{
  "num_hidden_layers": 13,
  "hidden_size": 256,
  "n_experts": 128,
  "experts_per_token": 8,
  "d_expert": 32,
  "d_shared_expert": 64,
  "hidden_act": "geglu",
  "moe_layers": [0, 1, 2, 3, 4, 5, 6, 7, 8, 9, 10, 11, 12],
  "router_score": "sigmoid",
  "normalize_top_k": false,
  "routed_scale": 0.707,
  "balance_loss": 0.00397,
  "balance_bias": false,
  "shared_expert_gate": true,
  "init_std_router": 0.007,
  "lr_router": 0.000236,
  "num_attention_heads": 8,
  "num_key_value_heads": 8,
  "head_dim": 32,
  "vocab_size": 8192,
  "norm": "rmsnorm",
  "norm_place": "pre",
  "norm_eps": 1e-05,
  "positions": "rope",
  "rope_theta": 6780.0,
  "rope_fraction": 1.0,
  "qk_norm": false,
  "attn_scale": 0.177,
  "tie_word_embeddings": true,
  "parallel_block": false,
  "init": "trunc",
  "init_std_qkv": 0.0274,
  "init_std_o": 0.0,
  "init_std_up": 0.0274,
  "init_std_down": 0.0,
  "optimizer": "adam_variant",
  "learning_rate": 0.000507,
  "beta1": 0.9,
  "weight_decay": 0.16,
  "lr_head": 0.00564,
  "max_grad_norm": 1.0,
  "warmup_steps": 268,
  "schedule": "wsd",
  "decay_fraction": 0.471,
  "decay_shape": "linear",
  "final_lr_fraction": 0.05,
  "batch_tokens": [16384, 32768, 65536, 131072],
  "max_seq_len": 512,
  "doc_mask": true,
  "train_tokens": 315500000,
  "max_steps": 5323,
  "dataset": "wikipedia_en"
}
Below are experts of layer 10 (counted from 0) of a mixture-of-experts language model. Rows are named router (the router's row for the expert) and show model dimensions 128-191. Each number is 50 + 15 x the weight over its row's rms, rounded and kept within 0 to 99.
After each expert's rows: a language model's description of what the expert responds to. This comes from a sample of Wikipedia text that the model never trained on.

# expert 51
router:58 58 67 67 28 33 34 62 51 73 66 51 35 55 60 44 46 51 70 28 52 44 50 59 44 56 44 32 36 38 42 49 50 46 72 50 40 56 55 36 36 19 64 53 57 77 31 42 44 46 49 72 50 42 30 58 51 47 48 63 51 54 30 53
Description: Articles and possessive pronouns like the, his, her, their, plus possessive 's and opening quotes before words.

# expert 37
router:41 66 09 69 37 63 14 47 47 52 44 67 46 76 61 46 44 56 54 62 56 05 42 53 43 83 73 47 57 29 41 59 26 59 33 48 53 48 60 52 30 35 49 61 40 64 37 47 66 60 53 55 79 54 87 30 62 46 59 44 52 32 41 49
Description: Joining words after a comma or a noun, mostly and, to, or, who, which, for, by, linking clauses or list items.

# expert 57
router:65 40 43 35 53 55 33 55 81 61 52 30 33 74 70 65 59 42 63 59 75 46 47 32 20 85 41 32 72 51 53 83 43 49 44 33 66 29 38 52 56 66 60 65 42 48 44 59 43 44 66 47 38 55 31 37 67 37 73 24 51 36 21 32
Description: Full personal names, mostly surname pieces, in squad tables, credits and lists, such as David, Jones, -ović, Springsteen.

# expert 59
router:79 44 54 63 29 78 38 42 44 56 54 67 39 51 77 14 46 64 66 45 50 16 36 60 72 55 39 12 73 57 32 41 17 47 73 27 60 51 63 64 63 26 63 65 46 43 78 59 54 22 19 38 52 61 40 22 62 40 63 43 32 54 55 34
Description: Measurement units and field words in athlete and place infoboxes, such as ft, m, kg, sq, age, Born, plus table separators and word-ending suffixes.

# expert 18
router:52 75 63 67 48 34 42 38 71 55 42 49 44 59 78 34 53 70 40 36 80 32 44 46 43 65 58 21 78 48 51 61 34 54 61 36 53 40 53 49 35 68 74 37 48 38 34 47 64 41 54 56 30 59 55 20 37 56 50 36 57 31 52 44
Description: Hyphens and dashes joining numbers to units, as in three-year deal or one-sided, and scores, minutes, miles and primes in sports reports.

# expert 32
router:70 63 75 49 74 45 34 50 53 53 43 56 64 42 93 39 53 43 49 42 51 41 50 74 53 53 23 22 61 73 31 65 59 49 26 63 60 79 39 30 43 58 37 48 48 70 70 52 65 32 62 54 69 34 78 55 52 57 66 66 58 49 50 56
Description: Opening fragment of a lowercase or capitalized word split into pieces, such as Com, acc, vess, whe, sugg, Mus.

# expert 19
router:93 70 50 46 50 45 42 35 60 73 37 26 56 79 75 49 38 55 57 71 36 51 50 64 62 55 45 26 58 32 19 64 63 41 52 59 58 32 24 50 36 47 50 79 44 66 34 60 42 45 68 54 24 56 61 56 63 66 47 68 58 70 15 45
Description: Nationality, religion and political adjectives and name starts after "the", plus year digits, such as United, Roman, Arab, Second, 2006.

# expert 39
router:36 70 56 57 38 52 34 62 72 69 65 33 42 61 79 38 57 52 45 38 64 48 54 37 58 78 47 26 41 45 70 61 21 62 61 40 44 47 44 69 39 79 77 74 47 57 62 68 57 37 19 33 38 38 50 41 86 42 48 49 14 56 25 50
Description: Line breaks and hyphens starting infobox or list sections such as Geography and Location, plus coordinate digits and United.

# expert 4
router:60 56 77 50 35 49 38 57 55 38 49 55 47 84 60 65 58 46 69 66 52 36 65 70 56 43 59 25 58 61 27 76 46 53 38 26 33 51 63 42 53 54 57 57 57 41 60 51 34 62 53 59 28 70 64 48 38 73 76 57 74 43 53 31
Description: Word-final plural or suffix pieces like -s, -es, -ers, -ations, -ings, plus plural nouns such as years, people, students.

# expert 24
router:67 58 43 63 50 49 57 30 48 59 43 58 26 59 63 37 45 56 44 33 57 41 45 74 48 40 67 19 71 73 46 51 44 52 75 46 56 43 53 46 61 72 38 62 52 47 79 46 43 37 46 62 26 35 54 56 44 44 69 69 48 66 39 38
Description: Unit words right after numerals, such as mm, feet, km, million, years, and percent signs, plus table pipes and copular verbs like was and is.

# expert 53
router:56 22 33 39 52 59 45 57 74 68 71 54 40 66 78 66 52 45 60 76 79 48 49 55 49 90 64 36 72 63 46 53 46 37 30 37 44 47 35 53 40 51 43 65 37 43 41 40 58 49 42 60 54 64 54 43 68 32 99 55 50 43 19 29
Description: Surname fragments after a first name or initial in cast, roster and election lists, such as Mc, Fowler, Holthus, Butler.

# expert 42
router:52 50 71 47 32 52 55 43 50 60 28 34 44 18 99 18 43 65 53 34 53 32 35 43 50 77 54 15 48 58 34 63 27 63 47 70 61 62 47 27 53 44 57 49 42 76 70 74 26 56 31 42 59 53 58 72 51 60 65 61 65 44 37 46
Description: Inner fragments of longer Latin-derived words, such as ric in unrestricted, prob in probation, imin in self-incriminating, iber in deliberation.

# expert 50
router:65 50 54 72 30 62 30 37 58 34 45 62 38 54 62 40 66 43 55 38 60 58 76 56 65 62 72 52 64 51 34 75 54 38 39 41 52 37 51 55 36 76 52 72 63 58 78 61 40 43 36 40 55 35 68 30 69 86 59 53 79 47 32 24
Description: Line break characters ending list items, infobox fields, headings and table rows, plus opening quotation marks and == heading markers.

# expert 14
router:57 53 70 62 52 49 36 39 48 61 47 47 38 32 63 31 35 31 60 54 41 24 67 30 65 43 42 20 69 81 66 62 18 10 60 52 64 39 57 62 61 33 50 77 46 36 61 39 45 39 41 47 49 45 60 48 52 66 66 29 68 40 48 49
Description: Location words and prepositions after the or at, describing positions: top, back, outskirts, bottom, along, north, near.

# expert 58
router:87 34 65 50 32 67 27 16 24 55 51 43 51 32 69 37 60 53 60 46 40 35 65 41 43 77 64 18 65 43 38 71 54 57 57 54 46 20 62 66 49 68 63 63 57 46 46 55 69 32 42 42 61 74 36 48 47 61 50 44 34 60 09 30
Description: Job and nationality words describing a person in opening lines and lists, such as politician, footballer, American, philosopher.

# expert 25
router:47 58 50 54 46 23 24 42 53 48 33 40 20 64 78 15 45 45 63 60 52 53 37 35 51 52 51 40 85 78 72 79 61 34 39 55 70 62 45 50 39 60 46 69 39 45 74 56 51 22 66 78 40 66 72 14 39 49 99 50 67 88 47 42
Description: Sentence-final periods, closing == or === of section headings, and line breaks before a new sentence, such as ").", "==See also==".

# expert 27
router:50 59 61 67 34 55 11 54 41 37 43 49 38 74 99 63 62 41 54 50 58 29 38 61 60 45 72 26 37 58 47 84 64 29 67 55 55 61 43 41 41 69 35 56 53 84 25 70 55 50 44 61 51 48 51 46 50 48 66 49 35 54 46 38
Description: Inner digits of four-digit years after 19 or 20, in prose dates, election tables and football career rows, e.g. 2009, 1994.

# expert 11
router:26 40 28 56 38 70 05 41 65 44 28 47 66 45 72 50 68 21 55 65 70 33 35 60 51 65 69 22 47 60 48 95 60 50 51 62 90 55 73 33 54 51 62 46 55 69 54 51 47 40 43 39 47 35 57 55 38 53 65 65 75 57 50 35
Description: Last digit of years in date ranges and career tables, especially sports loan seasons and terms, such as 2017–18 and 1894–1947.

# expert 40
router:70 62 49 52 25 55 23 41 40 64 22 39 51 67 57 15 56 48 71 42 56 32 54 45 61 50 63 20 72 56 41 85 37 39 83 46 72 62 23 42 47 56 51 43 50 30 59 68 78 64 52 47 53 58 65 35 42 30 67 57 34 48 38 10
Description: The preposition in and place words such as within, northern, throughout, mostly in census, household and statistics tables.

# expert 5
router:37 46 34 72 60 51 34 34 65 81 65 45 73 79 67 27 50 63 55 59 63 26 61 46 35 62 78 23 59 61 47 71 42 52 58 52 51 24 40 61 17 69 46 69 29 67 43 67 29 60 63 34 59 58 46 62 49 70 76 59 65 57 21 46
Description: Parts of place names and media titles after the, of or by, such as New York, Entertainment Weekly, Toronto Star, Chicago.

# expert 45
router:53 50 42 26 64 39 13 43 44 69 48 59 35 42 58 47 30 52 56 33 56 21 53 71 52 58 37 10 42 77 72 69 45 45 39 56 65 46 60 44 29 40 49 66 37 56 38 54 67 31 48 52 55 62 41 41 48 12 71 60 62 54 61 25
Description: Past-tense and participle verbs after was, had, he or were in narrative prose, such as used, made, became, climbed.

# expert 22
router:59 50 61 62 40 87 33 59 42 56 52 43 66 63 80 45 47 48 68 50 50 41 67 35 63 75 40 17 50 36 32 73 23 34 43 20 62 45 35 47 45 69 18 71 48 41 56 34 44 45 39 38 57 48 78 45 69 41 68 45 41 59 45 32
Description: Cells in sports and record tables, such as W, Win, Loss and Result after pipes, plus ISBN, UTC and table separator rows.

# expert 47
router:57 73 52 44 50 69 38 35 68 58 39 49 55 76 71 38 64 62 58 42 27 41 14 54 63 59 42 30 63 51 42 64 27 47 72 42 37 63 50 45 35 46 36 53 47 42 36 68 57 55 53 43 48 45 62 33 60 29 91 74 60 62 47 28
Description: Table pipes, spaces and punctuation in sports schedules and vote tallies, and words in census sentences such as households, average, The gender makeup.

# expert 10
router:66 42 42 39 51 56 44 33 66 63 44 42 62 48 62 41 58 56 61 48 50 48 43 59 56 61 21 32 66 54 34 74 48 33 30 51 82 47 43 62 44 40 64 55 22 89 24 63 55 43 68 62 28 70 73 52 56 65 67 36 75 55 23 55
Description: Capitalized words and word pieces inside song, album, film or team titles, such as You, Love, Night, White Sox.

# expert 9
router:71 69 37 57 64 54 58 48 56 59 34 51 27 55 91 66 59 36 61 40 62 37 36 55 22 76 60 38 66 65 32 60 69 55 53 40 60 54 55 55 45 49 75 62 11 76 66 14 46 26 04 66 69 41 64 38 52 71 73 39 42 31 26 28
Description: Tokens inside French, Spanish, Italian and similar names and titles, such as de, la, et, é, José, plus nearby English words.

# expert 54
router:56 59 58 54 59 38 47 49 50 57 42 66 60 54 62 26 36 38 47 51 75 26 50 59 34 40 67 20 66 62 47 68 54 37 53 32 52 43 66 51 41 48 74 76 47 63 48 49 63 38 57 47 46 69 33 28 30 52 63 59 42 42 40 16
Description: Function words in stock geography phrases like "As of 2011", plus nouns such as week, life, annual, population and years in dates.

# expert 63
router:64 50 37 41 62 43 10 52 57 67 45 46 30 45 51 41 32 58 59 19 46 12 41 72 36 57 57 18 33 47 57 56 37 34 50 44 53 67 59 40 22 63 52 60 23 51 45 39 65 54 49 40 64 48 36 47 55 38 64 64 60 57 56 26
Description: Past participles and -ing forms after was or to, plus prepositions, such as given, added, served, said, with.

# expert 1
router:50 31 46 46 27 57 47 27 33 66 20 54 54 39 83 32 60 45 40 40 51 54 54 40 46 71 53 33 44 65 41 51 32 44 41 51 63 53 64 13 13 52 63 53 44 75 41 64 44 61 39 53 53 66 65 54 52 38 47 53 75 52 30 39
Description: Short vowel-heavy pieces inside longer words, often scientific or Latin-Greek terms, such as periost-e-um, sop-ran-o, subcut-ane-ous, organ.

# expert 41
router:46 51 63 48 37 39 15 46 58 63 65 40 31 67 53 50 47 31 43 35 70 33 59 45 56 48 53 22 46 59 30 54 52 60 48 64 47 53 65 49 00 67 41 59 51 67 31 31 49 55 37 59 33 66 47 52 56 41 83 54 41 49 16 49
Description: Zeros inside large numbers like 500,000 and $40,000,000, and sentence-opening words and pronouns such as The, This, It, They, which.

# expert 17
router:64 63 50 64 31 66 14 38 42 75 27 54 46 59 72 26 37 31 60 50 60 37 45 72 51 47 67 18 63 51 38 61 36 15 68 46 40 56 40 41 62 55 67 72 56 33 45 41 54 35 44 60 49 64 40 40 55 36 78 39 43 69 33 49
Description: Words in geography, climate and infobox sections of place articles, especially "is" in "X is located at", plus km, sq, coast, western.

# expert 62
router:52 44 50 56 59 38 39 42 29 65 58 36 50 49 65 18 71 41 40 37 61 40 80 66 55 57 85 35 45 70 56 88 43 25 49 45 51 34 55 49 24 60 78 54 42 50 38 47 51 58 47 55 70 52 33 47 30 81 79 61 42 33 10 42
Description: First digit of years and numbers after spaces, parentheses or since, such as 2011, 2016, 1952, plus line breaks.

# expert 7
router:50 47 41 34 31 38 28 60 55 36 71 41 56 84 72 25 46 57 55 73 40 56 61 72 60 27 63 31 36 46 28 83 45 34 31 31 38 37 52 47 25 58 59 51 62 48 64 61 60 33 24 39 73 57 57 30 34 57 89 31 61 36 37 33
Description: Pipes, line breaks, section-heading markers and header words in wiki tables and charts, such as Votes, Candidate, Pts, See.

# expert 52
router:57 47 64 46 64 33 44 34 40 63 32 35 55 13 99 25 64 61 45 41 48 47 25 63 39 66 60 20 48 62 30 71 57 36 32 45 44 61 60 17 39 56 43 54 44 67 88 49 63 56 27 49 60 47 56 67 58 62 59 43 51 56 51 37
Description: Short consonant-vowel pieces inside longer words, often a word's second piece, such as uncons-c-ious, V-ac-ancy, pat, reg.

# expert 0
router:78 71 55 84 44 62 31 55 80 46 58 42 51 56 59 32 39 41 63 55 67 16 64 42 42 61 52 14 69 44 59 66 36 33 72 34 51 22 50 65 31 55 69 43 36 42 42 46 53 52 49 49 13 47 52 32 53 54 57 61 33 44 45 45
Description: Words in dates and time phrases of biographies and histories: month names, years, "during", "before", "end of", "at the time".

# expert 29
router:63 60 51 71 65 28 44 36 54 47 45 46 17 80 80 34 46 54 44 55 32 25 69 59 47 61 55 21 36 53 70 58 46 20 57 45 44 48 38 57 45 72 75 62 48 38 53 60 59 43 45 69 53 67 59 39 57 67 59 49 37 47 43 00
Description: Inner digits of years in term spans and lifespans in politician succession boxes and bios, such as 1977–2011 and (1864–1936).

# expert 31
router:61 55 57 53 52 44 08 45 65 34 51 33 27 69 61 44 71 43 53 69 51 00 63 62 48 45 57 20 36 62 45 49 57 55 53 48 32 55 58 60 37 49 58 48 59 42 43 43 80 77 46 59 46 35 82 41 64 34 99 50 61 77 51 22
Description: Common nouns or plural and -ation/-ions endings right after an article and before "of" or a comma, such as film, game, album, discussions.

# expert 3
router:51 47 51 54 32 45 12 23 58 66 36 30 36 54 80 59 66 20 52 48 62 37 63 45 43 46 71 21 62 68 41 64 41 68 51 49 48 65 52 43 46 81 29 48 52 51 50 42 59 50 66 71 32 58 53 48 38 55 67 47 54 28 26 42
Description: Non-year digits in counts, money, measurements and table scores, plus units like million, minutes, cm, sq, per.

# expert 38
router:59 56 50 60 45 46 49 19 50 55 49 50 72 42 77 41 67 51 38 57 50 37 42 40 52 55 38 24 51 42 19 55 12 29 83 61 56 54 50 58 20 66 75 47 43 64 33 63 59 53 35 39 51 67 37 51 71 65 73 52 54 58 42 42
Description: Inner word pieces of names, especially Arabic and Central Asian ones like Fayez, Fahd, Mutasim, plus suffixes like ed, ious.

# expert 21
router:47 59 42 56 25 57 37 40 41 68 21 56 47 51 81 23 37 19 58 41 44 17 60 36 72 41 27 31 57 45 35 60 50 13 61 54 54 55 48 55 43 61 79 63 32 72 56 49 54 59 19 46 41 53 68 25 64 66 63 61 65 47 38 39
Description: Semicolons, colons and items in semicolon-delimited infobox lists of genres, stats and labels, such as Pop;, ARIA:, UTC.

# expert 12
router:36 46 57 55 31 55 27 37 60 66 40 30 16 47 80 20 58 69 35 37 30 41 69 25 48 62 57 15 42 78 56 52 38 47 49 57 55 48 29 46 39 82 57 43 45 62 79 43 46 42 60 53 86 63 63 48 38 44 58 52 66 48 17 54
Description: Hyphens in compounds like over-produced or high-altitude, quantity words such as few, certain, any, different, and numbers after spaces.

# expert 35
router:71 52 60 51 46 52 42 20 42 45 72 19 43 60 63 31 47 46 48 48 66 34 65 53 64 57 58 47 35 43 52 91 48 20 59 62 40 65 34 83 37 48 40 41 37 42 50 40 54 71 45 48 32 51 73 48 53 59 68 47 54 28 19 53
Description: Capital initials starting personal names in cast and player lists, such as O'Toole and Kate, plus first digits of years and scores in tables.

# expert 15
router:60 63 59 58 31 65 38 44 51 69 27 47 40 58 77 29 43 67 54 67 57 27 45 42 35 47 51 34 73 17 63 73 59 67 32 38 47 79 61 66 39 40 45 84 51 70 31 64 46 36 48 56 69 23 53 58 68 52 61 69 54 75 33 47
Description: Opening pieces of words split by the tokenizer, often consonant onsets like Str, br, tr, Pr, R, L.

# expert 43
router:39 39 35 68 23 36 11 36 84 52 37 47 45 44 73 43 64 42 41 58 48 46 53 59 58 68 49 28 40 35 37 78 42 63 70 56 64 57 77 48 50 48 82 60 56 73 77 36 51 05 42 65 59 45 45 38 51 36 62 48 47 43 44 24
Description: Final digits of years and numbers in birth dates, spans and stats tables, such as 1991, 1891–1900, and table counts.

# expert 16
router:81 54 37 46 55 48 00 37 41 57 41 56 32 25 62 32 64 57 43 38 47 18 44 60 45 45 58 11 44 62 75 69 31 16 66 65 47 54 59 49 33 49 55 73 54 61 31 67 61 59 48 39 67 53 57 43 36 59 51 53 38 46 48 28
Description: Participle and verb endings after was or were, such as released, known, used, born, built, and Launched in infobox fields.

# expert 61
router:44 59 28 30 37 38 20 48 64 73 36 58 43 70 60 36 63 69 61 42 73 33 56 59 66 38 36 22 56 73 45 66 43 51 68 58 58 32 59 67 20 26 62 30 58 66 45 38 63 27 67 72 59 32 69 45 61 48 59 62 58 78 27 43
Description: Forms of be after a long subject noun phrase, such as was signed, were made, been, plus hidden-character bytes in map coordinates.

# expert 55
router:46 34 33 41 45 54 47 65 80 66 72 49 33 85 81 53 50 56 57 63 78 41 43 56 34 94 61 29 69 61 39 55 45 45 29 36 44 21 38 53 45 66 62 69 32 52 53 53 56 34 50 60 38 65 51 40 70 44 93 47 45 44 27 21
Description: Surnames and their first fragments after a given name or initial, such as Mc, -ović, Williams, Good-en, War-burton.

# expert 30
router:41 51 66 75 31 57 08 55 54 57 46 45 57 57 68 41 55 42 52 54 46 52 68 73 52 44 56 40 42 49 55 88 33 56 60 51 27 32 59 63 00 57 70 57 54 52 57 51 56 44 35 49 73 51 35 51 65 55 38 59 69 53 31 23
Description: Line breaks before headings, list items and table rows, plus opening quotation marks and apostrophes that begin titles or quoted names.

# expert 46
router:72 41 40 78 42 48 56 47 36 40 64 70 44 60 71 33 42 66 53 40 64 32 51 49 80 60 52 32 62 58 71 51 21 59 57 40 50 64 59 64 42 37 42 76 64 44 64 28 33 30 38 52 71 50 48 29 50 53 59 37 22 43 10 56
Description: Latin genus and species name pieces and classification fields in biology text, such as -idae, -ensis, genus, Species.

# expert 34
router:46 54 41 69 60 58 54 13 67 36 67 36 44 62 89 45 45 48 69 65 50 32 55 56 41 47 49 31 42 45 32 72 36 54 66 65 52 42 48 38 31 66 57 62 52 65 49 77 69 36 38 55 37 63 25 36 68 82 86 59 59 70 48 49
Description: Letter pieces inside transliterated South Asian and Arabic names, such as Kh, Bh, Abd, ā, al-, ar, ah.

# expert 26
router:22 42 24 54 52 56 65 42 69 67 53 40 71 61 74 37 50 35 51 54 68 32 81 74 49 69 68 37 56 57 55 88 64 46 58 64 64 33 47 52 24 45 51 62 37 51 67 42 32 69 34 40 32 51 69 39 67 41 54 43 50 62 37 60
Description: Single capitals, digits and abbreviation pieces inside codes and acronyms, like CYP3A4, U21, FC, MF, AUS, A.B.

# expert 49
router:70 41 33 52 28 31 34 36 50 45 50 49 42 54 20 35 34 34 76 61 47 19 48 58 45 47 45 39 56 46 36 67 41 56 40 37 65 55 47 47 48 53 91 65 50 68 34 68 63 44 41 62 57 55 61 32 42 26 72 63 56 66 37 29
Description: Articles and possessives starting a noun phrase, mostly after of, in, to, such as the, a, his, The, this.

# expert 2
router:62 65 31 72 31 59 28 35 55 48 53 69 58 72 70 30 46 55 37 67 34 41 39 83 34 64 45 18 74 53 25 70 42 42 45 42 51 41 39 39 47 69 69 54 45 43 46 28 34 21 52 54 58 45 65 58 49 56 58 62 47 68 53 47
Description: Pipes, punctuation and event words in athletics and competition results tables, such as Championships, Olympics, kg, medal, table separators.

# expert 13
router:55 60 50 68 43 56 26 43 45 44 65 32 55 36 68 54 63 52 42 46 50 36 51 57 48 79 52 19 49 64 52 78 35 39 49 39 43 21 57 36 50 80 52 65 61 51 28 48 51 36 56 56 44 77 29 46 60 32 72 45 43 78 32 17
Description: Verbs right after a person's name or he/she in career biographies, such as was, served, graduated, appointed, recorded.

# expert 23
router:59 37 69 49 52 42 47 51 44 63 57 50 42 57 86 34 42 36 54 63 52 24 37 49 55 45 46 11 65 59 34 72 47 48 24 38 40 71 72 65 29 56 82 42 52 73 66 68 47 52 63 48 64 47 83 67 50 56 49 47 52 62 35 50
Description: Opening consonant pieces of split common words, often after a hyphen or article, such as bl in hot-blooded and double-blind, sl, kn, sw.

# expert 60
router:81 50 55 45 62 40 34 28 40 87 32 61 16 69 57 52 41 52 74 27 85 44 51 62 62 52 76 39 58 55 62 53 24 35 44 23 40 44 62 49 51 53 40 67 72 46 54 33 31 47 41 59 63 53 57 48 53 54 78 24 57 30 31 46
Description: Numbers, symbols and words in specifications and formulas: ×, −, =, mm values, decimal digits, LaTeX, and color words like red, white.

# expert 28
router:54 50 16 53 49 48 08 52 45 45 56 51 26 75 60 55 56 48 53 70 71 26 68 89 68 51 52 19 39 52 49 59 54 59 38 49 32 37 49 72 22 58 66 94 47 63 58 32 74 60 33 59 59 56 51 33 50 46 70 58 57 46 36 31
Description: Relative words, copulas and reporting verbs that carry a clause, such as that, which, is, there, said, stated.

# expert 20
router:75 66 46 29 48 50 37 33 55 71 30 65 37 46 76 33 49 40 39 64 37 36 55 67 66 67 46 24 46 52 19 65 61 55 41 63 53 28 44 44 31 41 37 65 38 70 64 65 63 41 75 31 36 31 51 55 35 50 55 38 68 52 42 47
Description: Common nouns or word starts after the, a, his, especially kinship and abstract words: son, father, death, kind, God.

# expert 44
router:26 60 49 55 56 41 37 38 35 61 61 31 54 57 65 57 40 39 57 44 57 40 65 55 38 81 57 36 76 72 73 54 31 30 67 34 59 68 52 79 50 33 52 42 59 41 71 62 51 52 53 43 37 67 67 46 67 59 72 32 42 40 35 22
Description: Quantifiers and negation like all, any, more, no, never, hyphens in broadcast call signs like WJAC-TV, and some table pipes.

# expert 33
router:46 30 45 39 46 60 45 64 58 81 70 40 26 80 74 53 39 43 49 66 82 31 43 49 36 85 51 39 69 51 57 58 43 39 43 17 51 42 46 59 52 55 50 66 27 54 53 52 56 39 47 62 36 61 54 39 67 41 85 38 41 23 23 25
Description: First pieces of surnames right after a given name, such as H in Huggins, K in Kerr, Johnson, McC, -ović.

# expert 36
router:80 63 52 53 47 46 35 49 42 56 43 45 52 59 75 43 57 39 62 35 89 37 42 65 45 54 42 36 29 71 47 76 75 63 43 35 35 43 60 69 54 44 54 75 38 82 52 26 50 25 30 68 54 52 56 51 53 51 50 49 60 38 10 40
Description: Punctuation and words in bibliographies and credits: periods after author names, "published", "et", and French, German or Spanish title words like des.

# expert 8
router:75 61 53 74 44 49 26 58 37 56 53 87 41 69 60 29 52 55 53 30 49 25 38 81 49 54 53 11 58 43 33 67 42 39 53 30 63 51 58 36 51 82 56 65 57 35 42 54 52 34 42 45 64 42 64 39 66 44 48 66 50 61 52 34
Description: Table cell labels and event or category names like Mixed, Discus, Women, Qualifying, Labour, plus the preposition in after pipes.

# expert 56
router:54 34 84 64 43 40 57 45 59 76 77 41 62 50 83 05 51 69 37 37 36 23 73 56 38 52 46 18 34 32 73 39 40 40 56 51 50 30 80 64 18 54 68 69 53 46 74 40 39 49 44 57 59 66 61 52 47 54 57 41 43 41 29 23
Description: Digits after the decimal point in geographic coordinates and large figures, plus scattered lowercase word starts like h, w.

# expert 48
router:41 66 71 72 56 34 35 44 53 49 69 65 33 47 87 16 35 56 49 46 32 34 49 52 39 51 57 22 40 44 39 71 43 32 39 38 37 37 51 54 23 72 49 50 62 58 38 54 41 23 22 26 68 36 49 47 67 49 61 61 29 48 40 37
Description: Cells of sports and results tables: country codes, position labels like MF, FW, DF, team and club names, and scores after pipes.

# expert 6
router:63 30 61 47 22 55 40 28 53 79 60 36 53 44 91 17 45 52 58 45 51 50 44 52 71 48 43 34 30 47 55 86 70 58 27 61 66 60 73 55 21 55 38 72 34 70 50 50 62 42 49 61 76 27 44 59 42 62 48 47 80 46 11 47
Description: First letters of song, album and episode titles after quotes or pipes, plus digits in chart and election tables, e.g. "Too", Blood.